Experts of a small language model.
Experts: 416 SwiGLU neurons an expert, a softmax router.
Training: a variant of SOAP for the experts, 553M tokens.
Below are experts of layer 4 (counted from 0) of a mixture-of-experts language model. Rows are named router (the router's row for the expert), gate (a neuron's input weights, with its number), up (a neuron's input weights, with its number), down (a neuron's output weights, with its number) and show model dimensions 240-319. Each number is 500 + 50 x the weight over its row's rms, rounded and kept within 0 to 999. Numbers have three digits each.
Before each expert's rows: "comes before" lists some tokens at least twice as common just after its tokens as in all text; "gets" lists some tokens that make up at least twice as much of what it gets as of all text. This comes from a sample of Wikipedia text that the model never trained on. Tokens count by the router's weight.

# expert 10
comes before: " | ", ".", "–", " |", ", ", ","
gets: "1", "2", "3", "0", "4", "5"
router:397470546574522462449437419514496467445438548509479459554519573548419512488574492469455513502628462535592559561473438456584499377427535481559423433480482571481499581538453523485463500494518399524467460507508444440464463541500516505455436564
gate0:622438476535579544458530472535482489588514522478510515577480447478460540470419468429578501468521529431519594555509461503506480482518591468538543467458447455461553489567475493476454569490534468485462499489453414612520506514441575500492542451
up0:475439523543521569529571504509496396528512461469540489496487391548488493493441438466443379545505529523530522502482502542581481445518493602473545461536563559460574520476509590471478518557500442432485507499474479399528579440443541486489522385
down0:575487619508561463508447418479517490528612332473482466482477421531442465463634511530501545553432485481363527511538473471439447491475450573472523499508491586391479429411543489498445470444421428526521524529454494536638550492455504404509469448
gate1:470477481448489514527495423426468512428452452456530483562558533461495475622522547470468508531471464511459445476527508569463496519484577500491530536618531513477492448416416429549549459615519526415457474493479464467490470520592495531507489520
up1:403555429507478582536559552530468548491495465544485574407591525483631497527531522457571483442409460499538542500571493493500557447536431519480412530471535498510461550521487472550435392470465538517454462457495532541581486531511476424542538512
down1:519489532505521437503450509546552523443443490430396535517442522475490514601368504464482496439526498530474451389431540415463509535497421526558477479543432521417452500489502516520516454421509456478546490541389597505561541540498426537607562517
gate2:488451438505479417481593480505477416525453433429459465452571508560516506480497426477444543447482468471603564569498447494482482587500504412580559520554419530448541490483532475455603479473487457509459552469540502526416522565443446544543511553
up2:495559533501476594591563554510374457525477416522484491427494397514435536509370499504509427446542544515518550528463564460577479433444471458511460496470447515443543592547424448576475538544512536445456486515442536506522563512487582446586619459
down2:423569538533423541492533436380449494600503543537517502539459516595509539436423542502532461570454442477576508556496500429426563515515473459489466522570527470521491533531512546563526490494523435594504499466441560536521493481477545445576396504
gate3:412606502457490421533464521409595496484491499483411570510428581420480500528429553512432442462490480537497487506493490475578538394468503420538477444404563478490501494525460522520551559445394476475436541500506504525500399488556418541536428464
up3:509516530554523552479534409537358582586590304537625414498404421564571521488553523508467459545422529522499503453498568515602486499479505517461514473483490448595499486543443549415457525344446467530513489566519534535487504405441483494439541565
down3:611572466556476544420418468487466557527506390494418439554499468519544495605355478565463527523474418524498420509453376446528480551562415568486414525516409473470497502473468521496576494478468413581492515591483388447449460493560513506540575400
gate4:479475412447447498491543519441554460458499536414488468576535517564568369523424556496442402479519477429521517459470570483447483494456536544449550520552416540450561437492494480451466518475411584468606476560593481443605509438464507435497536441
up4:575369487490596533460482570474472560495529449570480444454520451444529460481563416439494455579505540478526435543570513616535569440577529524481496503496490417553429522453480540515487517546506440470572466614512484493598487592509580526533429570
down4:539577462473497463504626428471521512468599440556499468539465475433586501498584575395454462506457526524467539467542470492550520400532565501408477581448584558526480474505548420453647392478565510545511538487457533486453498408566524499524495505
gate5:558430535561505471558471587554517571542508429551534475461525492448492528416475541440557500472450576463445510574490472529405529485500467448511445471501554510489459512418463599567394482543511441420512489562514472462498505414418523454504500558
up5:437537554541526491502444522414463405502521547583479548518494610542477546401439468549541509558578488525446540508486451466535503462443518558455473477518511480459509471464522585496534455544478540566510565574486550557451590531530490472530547486
down5:509511492592482524395484540455424524439585409477501407484526458498566558463459510467551439435511467533484480578557472474425609499545532504518547577498523495498476458454524486513448492475499488481471461566552516477461463471469474367552536481
gate6:587524487451585470504515532510455589613501547459472526568544564592578541494511435478416490475427471377567505441508511525489456475567529439465471431462497577516496468501557441444464494490466500485556512534408477471552521535541483486518554444
up6:633514488421459543492447523538473486444388559438474501457534452559525521524501452566458475586400586537535491434578417425564538405565516575448481469540485484486528493496520504537339513480394483462453529548549520468512527546540590483506463558
down6:538548500485579598498464400417423509479452455541534547465547457564487481512554510529562499559549524508563515569542475512431457475476452485525538586554575342496596525542554505570536514507522547405535465465454472485471475429448526536509469559
gate7:486517505653526476523467479471504491543529453526496451508489473507500524438485505475494534547474449522480485597543544560573488522499491499529562451367567441512454521486481501514467475553581499491490406439506470565464515525444614537420520375
up7:494509522477495440565524562547395522519440525581467461491435432411501501469453505390522479488484503473507559485446522438477467512431510425541489516421569491560449527514460511498537499449535502498475388497507479528543412496421658497622485489
down7:463481527487474492532485612421508461602524508499533516498578479505536591440379561386472561627473528549560515542563371533519442459508493501491513444510444464519574526384490506486501487450518476464435530560512445529478506599491394503467506490
gate8:484510494430465477517423547481419436427495555445469471543544553550564459385466607432467526492492453442503476533578528468539526486501516445473457460443507458430586424484566524475531572443499551566551498612486505486491495533573536602467453494
up8:472478486589532539576502518532492533507585510564458432623491534445416496499456485419459487493476564402471472523521478526533493497403586507441460513428479420414556549564522490431433507444527402483489542440557521495536601525580563512466565496
down8:474477600555556423521503544562412510476533584560393540456465576420404477526419471457468415447549484533516655563510543473558565509505538481490505533530603504418490483535464542472526482571477439580463487548499564524541506460500577515577468560
gate9:556534484501494452478529561448447482516492564595541421458515464434550441465523467489511516524522467424540494464550528399611521462607426491541524484479487515498452467532515539538585514432502473540417503552377399539574539503500454484562533501
up9:484451508441559522501519455513604421516528480571450563480472393488548588485533400460539499526511467472487507552507486563498504451382549549562483561502573450502555437532581498486522479488475432510587458548424518456516468547567490538449492476
down9:481528544519510414517469581440524486410505514587521586516434531529470495421509443509607507500499451439550503446433397558531475465479431512490410427500472497576447555446562610493536551447496448546533559565576418438419479514429544474459537463
gate10:545529526481521498448512545488498482497506558356537506503499467462529546470552517475405539551541529471569460567464583498461553592464488434425484585454531395519417464496528508477567452499491526502551460468503603456521513571516482471538514389
up10:462429500487552498615537519583453412507597511464367459530581405586561445539483388479551456533557440508506542404590649440532498502530532437497464574395463462522499514500537525489576509497479474505514551546550460474521539488412549555490490484
down10:545496582495540494551530570465516450432525579487467496507451503591507490495475431482551458395447509509588556556534511427520547454506420413474473537488541541496510455471545589565483508434506520481530467470492478468500568521490457452493579504
gate11:480488533581501513516367488507442517442559515563494495443526513523568567550440535519457497496551487565487451467497471402507561467533488464503458575456591511508454540455521516521526461439448506464408456557418473591649492524510521534470545564
up11:635516533547524566493497499567413411447552714498442405505473477568487516570597539536574597578530464530490464496421623517517427612583494529526464493441479405504455518468479559492412605528501604510520545511527428537468569563562473540501518504
down11:577544561520490484425596524458512482527517556432531486466428468424452519447452537512479422527580521478491563526517409483533516496503462466564460563474451495433557516521496511448515483476532512446391451454484473502542453506583481467453514468
gate12:486473620471528493495619624499447477486340510456473595407412596545454561540457437536536522597428487452518454522450507541440520465446565558517522427534501492409519523445605389580564464463539468564499523601464435432460473544541570509484474470
up12:458475425507566455483484488501439404534508540466468452510504536516543486439524559553517487461454465519500626538504547520536439472434536475599508467422504410514466424482492514549405491485372447583469514432429448472499561508376410495429409476
down12:477483443454539487489483571497492414495445441467435518544510482424505428455513419501564483607522404558504502487503535612514477552473537583392440490464482528558489538529390525544470443503485470483517461513492548643534473510557495462477533468
gate13:497518464483420513518513467457489578465483498487436548464498516501531495499464408434513493590456551521515581497477499517446524473466542457446461518460487510486582542476566520450456446476395535563487470463568570582518578497569475458484548510
up13:472471514481529544521439477481462481523502525469426532451443444498507483475523447521553571499470535451457455546549519425479507628493489583505585488523466495610461522557481473487561459505516424503591484452538459501449468435429554549504493472
down13:544541411428427472460434530531580453554470610444495535495453540499524518420518418450474624494558472462534502494385610552459448478489511451422443537509472518553536456488455577498513393479441532573615474560441533439484452501540589446457497395
gate14:512430572561461555497567556496521478515531487462587510506498505338398331536550499510541571502468478560532493450512551523429524512564528507388441545520553514507547552546535515487407476512543556432598471482509477554435500477476530555574480510
up14:378503490527499472457528606500472519518555503443508390582551554494499508497399469492496529518539497551529533522468461439434546484588503573519445547443520489466572540470518532516408442438552520555466503497488515540455558508503460580429450442
down14:539412509528575511429459536520497512529505523642551489576505501467441541439418456466486524478462445543606511556589453566508445488543442584477667479489516493497499508501545462469500547536452403483395456449575520448467478570498524428530478494
gate15:458563553578479619528492491454546557496521568521474416451570447476476415426447550474508541542420437479460396484515546478561470533509511396484559406567484429459515495481583532531496478524551439532481485505555505442527483531486549563458498535
up15:410478516485457508525555486467538456543539452527528510574491504528498559489429517549541524526498557462561477535594383490545529617495522520445492527443516509534465485524563472610532510464517432468480502570529511419566403426565343474527477540
down15:453484378492529479451427418525527394515463546502510573561396502490483553600521471456481568399562450601469485556446574481468456516538451551510448551588570410496484481500481384494406496588427397492470492547518522404499527545553547547468449558
gate16:491612560594453636523471459466569398510546498486447491518516573585521434456446539469528508515495482520595563532573448475499589534444457468414528498484455516497540485533481494484527516508544504503538501531500478504537604534497506483506556453
up16:514491558518478520469538427586484580482458512502585561442628512481546450428426479545529516515512505562513551515498556500456455523495475615434474554501511535527552404559536457483553497546570540517539566462519594356439551448472532441371583579
down16:506504469481523509514549434414364449485495487457528494516466463548500480569497416590594571455452453533466525493553553547463506529533491480465373510489573515455482507470523558488524498502534549451491490516477476501454506466512533526444501398
gate17:528494534485553522435464497479597505500603542465519494534482441526438527521575497450431549444479489512509491509417414494505553509491392516438340352526486512458571529509456462451504547377470561463492522506556571527499520486482435436506526532
up17:545479462496480536529530463494511433560484560550507477381453562560500615548529572472573540495510463508508360382457479517549540470468521474483484437578458469505528488452567555487506525498485558483536435626442461476463454532406451506513392442
down17:424479463527460436437383480489521443460490410502475483519433490478496497516435511457509549441439459504504541531452542446474479487553497535431543508556510545472485599484410448570484556494403580484469510464479481515517491573418519515497513512

# expert 4
comes before: "\n", "\n\n", "| ", "The", "==", "|"
gets: "\n\n", "\n", ".", "==", "===", " =="
router:472544580558491433416488413473529495538467573512556469525433493426516503503448603544582568566482526509467574547527491514582475541490553449464460501635489469479499488431495490474470489414457432442538471502559441513546533494509544405422482539
gate0:482461554527554595481475495519466401532483530542484512548507558489551467481476603418470535578546460448550502458467612487452522498567470567468492461525474553547511534471513398438496517473511421518519539565489517494523453496454549428533519566
up0:398567569510520533447534477374556470474505461570503534440459635455541544556487546533465509569475492480400503435500513489408541495495645446508450457525496446469480536441509528447584442511482530508487502543567395509569483427484526510380511464
down0:572570408436383414471517453467489590515473464448452425473500513521559463422345512516519562477504489466475531546525483512494442343440446580546521515505494465573518510582517649417491492483568503503505609507501457479552483477416398525484449510
gate1:493498495513495580398512482557594482460523391584416503533598488548540460528515494455513529544491402510444521556417459498489559499537462362550442432533500494471449506471476499401515443551501509517443474522492517449403526568445463569528430525
up1:529495501539523490491492584524486497496411534503495500435464501484509551597410501409508582552458552523488485532533557539473473414413477420516436429472458537585472549458466450530525564538506562395456461522554472534503467449590535516479445464
down1:540554432480467509513600471566517470460508596475457573489497472435546429444257530447475493491471542497487555416567488519438406465427523453473530606501512518546507553449516571560466491450480475565481535463498482546504455539540508532537559539
gate2:435526463494510477506535486524507519538495587539577538562418498488544414542489521528638537451555552415466514533502523602553393602522559470549432450449533454572561442460481564428489468526530576432501562468491528420536444466514578527506490530
up2:509533511523554438520507573423542573486539445566505500535567463507480552490515467507491514440530483485461466494479532553578503443502578519521410487439482618445504436589522545546431482540462584554534506490523543557560530509519463447476453408
down2:618642651502457517431449513509406513498550570445479499506437482559434484516561558501490494484583526436541495551497466563520427568624507548564478561434564465484502511512445431591575547502418409526609569483465482422533527477553547513471467490
gate3:540499569584572517403476489553627474478503433475450509479464407508568445478551557397343600543524490565392451516496443523508481477466448428581457590598483395500527557559487496504561460522554580550522459430506467469486474474433472520606499465
up3:477406525513565409529467431444485472517471486477462514516445550503467509465445422520551534479548515446548463407454440416511567583510430419546525460584534444441536445417571484502492557471468491440393518469513533508377507477592512466434508507
down3:516586527543496397454456517437507428378448479566411502523526432551472533500430486472533461526478509540482473484511487527540500469498499429566503455537477490486480531428614518566571501553560497387516421447547548479461488468513537502485506530
gate4:429455541393462562509476501525367626512563443467532451529560561550500544556533481559453520416436451553498531445541448472510441477528497538463443473376540491523512498449453520496479469434500462563475490462548556481468437522539466532526475344
up4:535482547428487543553464487532492531485517487506548524500518544477538544422552461484526545564445426471509550507510558534502447525555483482499522581541454463553475473523488516479527475521426517506459558447458549421452509603457528520504571443
down4:481532443426485526484486411521549519495480422480458471561531600520516539532583496550571593462538454505557489549559538532570382527508569629580522528499362500491585595354441437510464522539474589512457518526538529528539495437468389548458548540
gate5:468485500502453526515489443555418404428477557416499535422475550612419494423399476590577598506594508475596491528501492553509485509462550550525355389445512462492503537431478479502497533558535510475458541531545507522496510517480488444564512487
up5:487522425459520506510576560463496377550525539560611542403539500460469508502467480466490453475587540446550487551532484558520543464565463590487619437511427521526532531512524482508549472477474528462407504450471501532500561475569459526474471441
down5:461490533578475447465503487521481504522490593509524491477455513435492542465546471522466594639495528356532554507473547474415463417430534519579503462419484508482543534432439487476562511535592545523531527464540469529395462515449535497542506443
gate6:432402466550464494628415489551600500488469552467532459532447563518529535593435605518595503404528551485412535558477414487477587478560461500448533511601514512527620419518517439559457494476540515468536512518590485589520530592463505482462589532
up6:509517477524516482477418454518461427497457600483599515544551442418468509433485476460492496516515540485518473420451502526555497494544451529487502568479543469512471457483504536540510509406512543483592510490528511487533506482486442569522451568
down6:480540480394470498480589531500420455528594534513518522475421573478572548501541534481495517402585474441508466472613498476532533442474532449529524540466557544493435464473387469502482478477535628444484496594455435544444500501495472408486507515
gate7:485509457519439563484484565501551554449561482509494484608478508457519446434502476543526487475475432445551525545571484427418488591352523479583577484582566546434557524453441522452491576514546482473578493529434518611537517511411563452555481466
up7:570484533487461488454560453523487551516411453494469535593516485529476495508484445493528559478482533413505429507392476548576508484466577505480556512480510494551471530543609459520492484473523566538495510471526565443459505514511561573453526590
down7:496468502496511528457484494488447511554372396483538534449447512452451504501433512557598362528521535541452498403530534482540528434492562460471557459498529401450483480509592537512404405515551508472484606472610519529457504569487534511443407510
gate8:546503477460427503543509562547430503507514505539499438478491547507475477536495558515524626553531531484569614486510519449552551592483469420462519488506506534514437474401491593455561434465514524544518433511524513544490466483394485489603555483
up8:532473463492444437557508598509513441449449521592493559515464456536454447478491566378437613498407482430478582579518432504483462400562497567524461579498451542508436549603476432455487494445480535525512500499540552564427533469418453503560604538
down8:567534471462466490474484430505538438510518515614422597525491536434491559529537488483383515570446503518518452469458555514426460517554583483497438511441538484461535514488435554445470447452527469497594451483539523434516456553496419497575634508
gate9:511525467455584551527503577487477452533544472427511505511510505516517531479512515459442510493464501491521526568570481503494547571467509457497547506469579530524439561420560527484533544605594448431450564534434443553445433530564471499450504492
up9:544478420424488547500447477441427529565512446472489459469444543568535472540388519496588447520455521466559559536474513520486573492505457523553503496451491400506475579527553426514537468591522493555474399488466510473426491599663554473549540481
down9:410582489535492512500440482463557412526501502477514508517510533621412507506433581455495484460506510531555460500452551526450518511501510576476502459462475553575472548431482485533471297574602506446546521472527468566515557528501584500616459462
gate10:545449410646504449596529475539528483524436587400478554494577510486445486477494420543435431466480467512492424519562425513521622500499411394485523624588441442472440487518474402466519452462455530412349443584433541569557501450507493532549486524
up10:427527442547477543388578484531541490504477527453460536445538533410623507485561500459532476488500608432475489512525511516588415538417427523569537574458492425533433508477510572454458566453519531433499363481536532498533574484426395544523592478
down10:534550457468411477549544511488519545550500440462499486485452525471449475430646586560591438498491450475595452481532550489545469509481568526497481560530476418442500590345534388441451507535440473499508559508557432434619474425484496502509611599
gate11:435561540440496542579578456464498518514578608430416467498445582525535473466496498464384589417420501561581553487471527456417430533553506417515528530542538461580504440494548410524539575514535548435461428546469465455528499501442464556514516499
up11:520488523407487486522559430469567539534509589594448408485521511517536463527471497428495547579536513489538456439483469620437572535503564536459424483575550404556497489438551465610496497420488516520389515537551463529501482531441413528536618511
down11:456506447525505539486502483487549445552493490519413518507484548534606520516541492549470516640476528458542475555480500452553479511537556427528501555532523551548438489443565527506587494535509528406528431566563508536424599472462357405453528448
gate12:504519544424519501446428553435532514629603494464469458474527555489503541569515531506467460503501445495554525429508496513479561528411495491510580527476468552449510474486436488518473532393573564480555442495510507509552599454511446546555543498
up12:355447577462522515457456515461474517606507526435427550523530583522525512449461425445492488494480478533528555471539487462530532526507450445539443429453591495466436490531473512467487463518421609505525532512499499604521432545416573548559508497
down12:552496544435524439498515524408481388433517577428484485438544517459490575480498591562459504491494488549539524426501395477515509510506514575449479595567456569434558436545534494492529476498500539524552452497526475478423444566505590526461569398
gate13:520556522466482478479404471536552529571446506551549429608580446499487500477474446478462493419482488531440456494532577563425519520490535475445562591548521603449445511499496437451496537518464499506546430498564509533525548430445457516553560497
up13:480519580418528478578533485520448489519516479518517503473488555503540548536641389483584478453456512623561436559474447550502471353463521537514504485496493465481514420526512499456559530506551401590514475510618501496527579502448530486531474541
down13:530561523444593611472560494507432574461508460447472518409590549444443489457546453520514538554507569558523400537445496507513562480459528506551507497528429531546592480483486559478464479505450446551459478542546467463450455361515494521518585512
gate14:486573435519499410467526500536440555474488494476495515471537490449559576565533491519494511468507470527534520472578539540446433485408519545502469531580451449555488547570513498453502467519532526550495469464493478462484492509544415472521568537
up14:477462530462535475402526537474507461507575506482548549471535462478491554496541490480521491473508579547455585575578477360594530558553471497507455570480523444461529566518542518469552540506498490405578424535466475510408461576439392516571517581
down14:478499542512448511518479502425412515565414444447539571440518498402470550439554451434523557483535477498584413538545399527444451552463501539521524468526552522484529456513393564456543438475482487446521461570473519429531532565493582524515481371
gate15:523568589490555484572513410420436506501539447494530452447555507511496533540422524506439512570459552522500518527539514518484584492444477461522525509439455495587525498565459472408466515487539614464527523535529524480487489510594529535459534401
up15:582537516423436492493566463506438442427474450495429491509494491392555506543491523505485495544477441448486404614529426512501504461491502502480506496594560501523516587526501474464534498460474534476475569507573498521549521595590495485600471481
down15:521509499540534510472466473478534524411537361500570510492618477516525565492567464432587461484496530425429461511482460504580536491538565499487551520527486389457456431537467538533497457528488483478468493497488476456448505540538440442487538485
gate16:505566567526448495526481570511487492565535488499571392519447514509483500502570509432530470565490487501415517523495436551483469443472392531480520522463523526501477446557524464508567446474403519459457520475535445495554542589539504487458492454
up16:455527516483562515483558471479595455520485538479466502547400531485456478442447500475466569454496511502601532429415510499518559511435453602480531558545516531559462563488546522462479487438486535497533507547504586506508437548506552464452486575
down16:481547678497518561532464577553436528514574494446495512518563598555470531476586535476489525548472522447441442583469440366476466431504511421477527503444501435504454529505456534501504580409649512493465523541522442478493481550536531500559505557
gate17:489497377567580502579490488453444542486520460430590485528477579397521549496640439582536552350510597494540488588488490479590533470478500537467499509485544527505506451577530547471479508491438444462509382493553568487498594490591450443632463518
up17:490495467448463511511530495423407468595470551368555523472432421531543495427474482589461454503504505528496686518428449513464477562526525525511470525464440491497530514411434490501500493648486546510499510480480519457422469507493466486588534586
down17:427498537462438524525590579518521540584501548480459493446517471487546549503421533490592529472388480563535486427523510547397567492532418537551591459523497503523426529488476443529598527355518432519513505524562472488527548537539515563563466481

# expert 12
comes before: "0", " | ", "1", "2", "3", "4"
gets: " | ", ",", ".", " |", "0", "; "
router:542523507567523518420471533488519476442461454458534466528458431536483468437472570420622502433499503572421598491487436445451550417476467480508443479587468529539419548541564496495472559505522452562502542512523449464369548468519611522437453607
gate0:419472542525546522431482544500517527579572511554486442519464469528472432526579567495429526505493470504486493499402515577648506558472431593526497472613517544481524437523556443520422507565463596524527571568459463491471543514413399410437597470
up0:533429496515552478434525520468501557493568520486463540512531636402448522524483581446577433544513439564439449476489480466518428514542575525536551481471499503511448487549502486490556518446515496484382627519477479480512477500484479564679423495
down0:486671394578542584467526516488507450462523487437486482427477474365503449495552502513419462513523607473546505516534482416486465453563567463479475471549456463425454572561488498415476505527489517525462445540593562584576410401422576543508525532
gate1:483441464475512450504476501501425526538457501373421460499508582522455500537500525537610608522602471496557451526431483503534451497562426566451476556436481620492559486497434457529511455454626587539598406507545603452505465454541415525482427466
up1:505576495519447553488430482489507452395537577526517460502495360439510510528669477393445449461498547469503409532546570490489571529442497509526536333596475495401435515531506545545451472543500473487376446475446518476456510522497483508490499460
down1:479505477501431477411564579444532528589555469427507387570510483543551542489540552552456442565479581494440559603438490493498472495572481488532533574454557508504468498480451465531488584452558503533540493472525584519548549458467539558548530457
gate2:580528510474507449420465542514555459449416510430525573454424479523486457514574534494456467490585533586475442525581476458508501545635373548480376492542489443545512567531510490456503562457472490526509572483596487560490524470593560489567466446
up2:536470482513436590457551508480532526435586507550587498583446595570472517484549570465429425496494488442564595553499520497462484455481516497577453549513531465410532524511532515613445535550507494549563550483537550580574518467441503496558488531
down2:486517465534405398410457484481559501470575522511545451522449497465461519443553456533502436517482556536449519510509446496451505545448484525423516529496472506549482548509518473529491577432595465531472568438514467525499460466440378511523455502
gate3:579484585513525497461529507395477560501575466481442393412500476485540488564526427450476519554478509494532587509434480466561501473517553501471507544506631512484541519537506430446459438488511584500519504519450470419459586460501547441514645579
up3:521453438532539546512384542520439425421536490517521477567550464432445538491484487490492504501593491523462474527490520457494466481549522496454550428433508464452510471614446526486472585531416567447484556544483484512506576477469545499435555487
down3:515501462484521453578567516626540467480527439513628562553523496578460535506621458507503461508522569492514491494513549380608473539520515405554454330443506516456559497485550560425520547495459457449504539540547457458426509453537481484559506563
gate4:468489476467619548503486549430453520450465546561522592451505519488418515566469502565500557422434446428472453463515585425451581453556550537481446466445454428416408455541518550553587431493522569566463511661504602464533503498457415470449569391
up4:454546491497533536501556532535538418419451492438409420470563603544517512482538530475525427473519455517530568533451570463534420512594505497519541490511441524560650553446515490501542537548531496501541566482501536481442545463688535535435451507
down4:555529543439434438473526551466502417566506484574578389472364360496491436560552427572587505535396507531403497495420560443460473505427521529525536480436497533550508500518546485596438474443503509471422488478458536536553457449508517548499490577
gate5:589535470541518486498558472520544520522433492541521459507441435432504507566405569565569557507491564431513565525401520411517462555477547541540507539410494497483531519529449564575559470530495597433555554473546470477507555495501459538538350451
up5:509543597514556408539590497461523512426541504517448495514553512509490588441515576467541529397418535544499467521480589536548561539504501482563518530552460469546546502598451538472556549539488481492548494573536529389488542560476413501463467488
down5:476565484509592585437497484526444486497469430503515424594568493462555527546469528532534517548509499517553555441490413478427404489602533564512528524520462486486524486432588572531426505495464430440551506501522498523428475505532514515465440482
gate6:496533563423546442508473561504566488478426537490497486383534588483535545504478366518442468603429462500456506483467421533467539522494492565464383508509551461469594487522481487629465476506491608414454529432581522494570526487504477519487496530
up6:471472416533457430461538538476530570623501548477406504477497486549480462508538481429464471561593421465501501568555566515591522457476472431472408556386546459535483523483566511527462517499456433506494528527503583500490659487522425492435504524
down6:520502474521522461487443454583520445501406472515540420529502537459459487520640492556453564571432527571579389466464440428558484437479468546523553537508484628499365470491524507599451485494514543526434488457576527513417532508482536535416530523
gate7:405424488489449605520444530447466510479425491539570544479543506516605505491476506431495525450473404470434488432514536487461532447551419467502474496512512516553588494498435484448572515531515504397518486487638450619531531564572463512498559494
up7:456569506444483559500485500578500503388559475609529538478556459432587503551586616506548634502388470554462455482416505491503471587407427436505523514487429456450453557491512482505484533455490574570559546552439596479459495475491533549466521471
down7:517573559487513516512513431559490454497498495411522460591492457499527446521533414569451382512397571548430472525407503572522539503501453447490501425433522463421495431565462508580469547487558497466490556555430410444488465506531493449568517584
gate8:485586503403565488422443542458471477551461497470506449465446481510524456493516476569547530552495479418466516537589533507495445601385480518580505599481441509505542504528450405477472581517639456479489589508450485492503384411456582511497550420
up8:459532522533509462618573541474504395536558478483478458570522568461569428468509459452484406506542449476435578538427486511552413524538514531659484428454510578514615484368465543588442492578492426449460478383548562520490539549536480480540407536
down8:510475544481532554458470503475485448576468409470520487513501449547554414518499468480461418444473461452561537488522542462552541497553434488546472499530501427482483395511477425613514586519585478452562402539430404420511496527459467467461567460
gate9:507476494510451601434548486531493524526504479499588485515570528485592532517492530463448506537506499548543519598545605483472554536563620537435472425458443560553487540447517466578546425464604513488608520433526501399399425420470497570493492454
up9:450477552548456458620562466465544530534447507467564499492596484507555549433426480516560551561517511437513422444470535487473493472508525562505511465484508530479452431426548499515588499511465480512498510604583587497480431529484594535512513511
down9:525545547532581484521534531501619485471600487529498571532446501545507441519462513474458533546530427505483479501447490562477527426466515422435536494578469570521497436433497500506447583549484529516534475479518423462483455458464478533500541503
gate10:470561445556562484521589443530480567528561546514482434438385550565468565482517480557449537452553430531442514558475533533524555546525476533526519490465467528604555535449481528465503458493483431504573514486475535604507536595480530581601407508
up10:492477544568487498486487526508462542414454487480478549434543538660565436491435525448474429525457574497445527488552544474515499570462476512421481565518513462457458496408502496511574492537433423373549467496538480531515526479462484438484525453
down10:462419561566465387500511450481475508496467555504434511443511557651444467549540530507429525571485494532423434480591616475563470551495481574489533543492497580489552541549414438506494497499460521504485419533453431517436503517593477525547575465
gate11:467533498440488435509463475484455488577529471422518556446455425603566520493417503521569481511464496503504454425511508453556504569489446449552506420606570598468472494515491487442416463506483546428463494530560471513448539420486579548444545584
up11:495491521551478555455495486496513552494482508536527481563519429443507537508517466491496503550523526585359477453529540519429448526467509572492454497564524472555505537527616531568603460550520502495496480514516628505493537484550501484527484484
down11:511611554470533564522584523502484526540562611426473537506510506574481451449540525506526532621432471579561489550468447495477509470483474406493506448560520509457497520552473522513425536485374479488568621510517386422497529479522519500504438505
gate12:412559535491528575565441468530519438551535541447501447447474531498535451500491441524493478524601453524457538494522513512551495508425491531409506536636530554564507449517517528442405498494549538610473494479500445497564587423524525562427608433
up12:599474541526370500489533472443495454565469547426490490404460416525451535497530510486511437459546494590561513556590512548600569462489446469518523449468438602534479422431516576526483527462488574537594439536429508496624503516475463462515468462
down12:410542511482476490506514466539440400398569459500495433572531527521536553437510501524472566579464516469557532561564443524442452511473476508495519496439550507472445505417486566493434483490490542449451536445510473552439479565562555444496502560
gate13:569486590460524475519535485527487468477495551423473470375450499561544623552531532478563474462443416489474537510543466523492455635516514499489474472552465588430533497463569487518421570554483657453541464476560495585503484473560522485508476437
up13:467556555506472475548481540519506403524509440470467571434362548321522544503506528531397423545509540501511534482545469545531556486570496422503491497527500530529529468612448468496560472526480578437556521550541500475495518444527476441489519536
down13:482404538501508400434612464528552578565480579577500473532510493462456439458464432478530476568503427552458483497503497477586550549455537546443467567474477526524575469608576473514459527566524529547507526469466494533452532508543510415436471559
gate14:489475487495453518475519491566502502435561525513496526513544490567583430540486541533423472486503596521501475497504511534460545518556475517422511492520464567423546439556446529379515506501552478534560500545494437459562510449504530537533536526
up14:543452459495492421431460491417452569501585421437556537499454412434461527592473493590525489471486453463542484466474515559488492470565555525525449490587472513600482576493460411480612486483584426532535535477539411426462517535509534620506555486
down14:484473600525565537507513442441564555541505478541482548476564539527541504487465559478486571539506484382464405430546483542379542570528478504568551545491470465488541421441554480486478516539510517505513503496491506536533516411494488490412443532
gate15:545615462419509580439526482509497504547481404556593535456504449527501555469512417445502398451489457441496577414442534508470503460533542508455515553535466438540493483553576470515568498521445419472525544506511475483494567449464516484544483461
up15:507447605436448465464439512474372533535465512505571515544495565451485436509505544572514455496378463433517472491490453520539538588490522524544509560482423546516494538388507412520497514517466534384520565487506471469478445397495529492522497512
down15:548445541488593474512488550452550383499515647583524482445537481477444456444437549509505460573526420459436456507589541478553474474566497543518482595616535550448458528551551527638455469556484427504494542506489447526473490579607522480597606525
gate16:482515643436479514442467528570537575505473522609532488498554497509451543574480469497525565613516509420436606367443530447534554491507405486446416562451560419511455525586522563424499488543545511430506452551500535448493475471557464486441630549
up16:482523455618529498510474498393578489467478502511493535519424500459523478337410537450508479559522489436553529502474535503494461515508509467455574506540518586473415531421509429485550498522415478460388503403480474465492516561604472561518496558
down16:477577574521398450497510458496516554575472486518401412537585582510470532498401462536424505524418479499451488431488582498562610467536469489508497460498475506477510527528527603510468633481565455581495484468445578537505450572466464455493496517
gate17:506463455496553520518456435581535464510558514499456480522594445469496591491550511482394428546518508415498516496555354506425457483432560540436563370468582537493424505446429471505385514425579468590527515534471484642558488433534493549481447510
up17:509394479461441441414512490529588555563514444560467494513419530529583511491485462374523561484471541417520530416455489528530445559457527506524418494559545482442493526464466383623533592559515654502462512423559493459515424526459487487481489525
down17:493514393488420508518487560534433411481501502486419555548404504533357529571466397538495506440472537595522431575529510535549446526505488451560509551465464597502499495487565448447515450500507476485549530533513447531478551620539484568439709416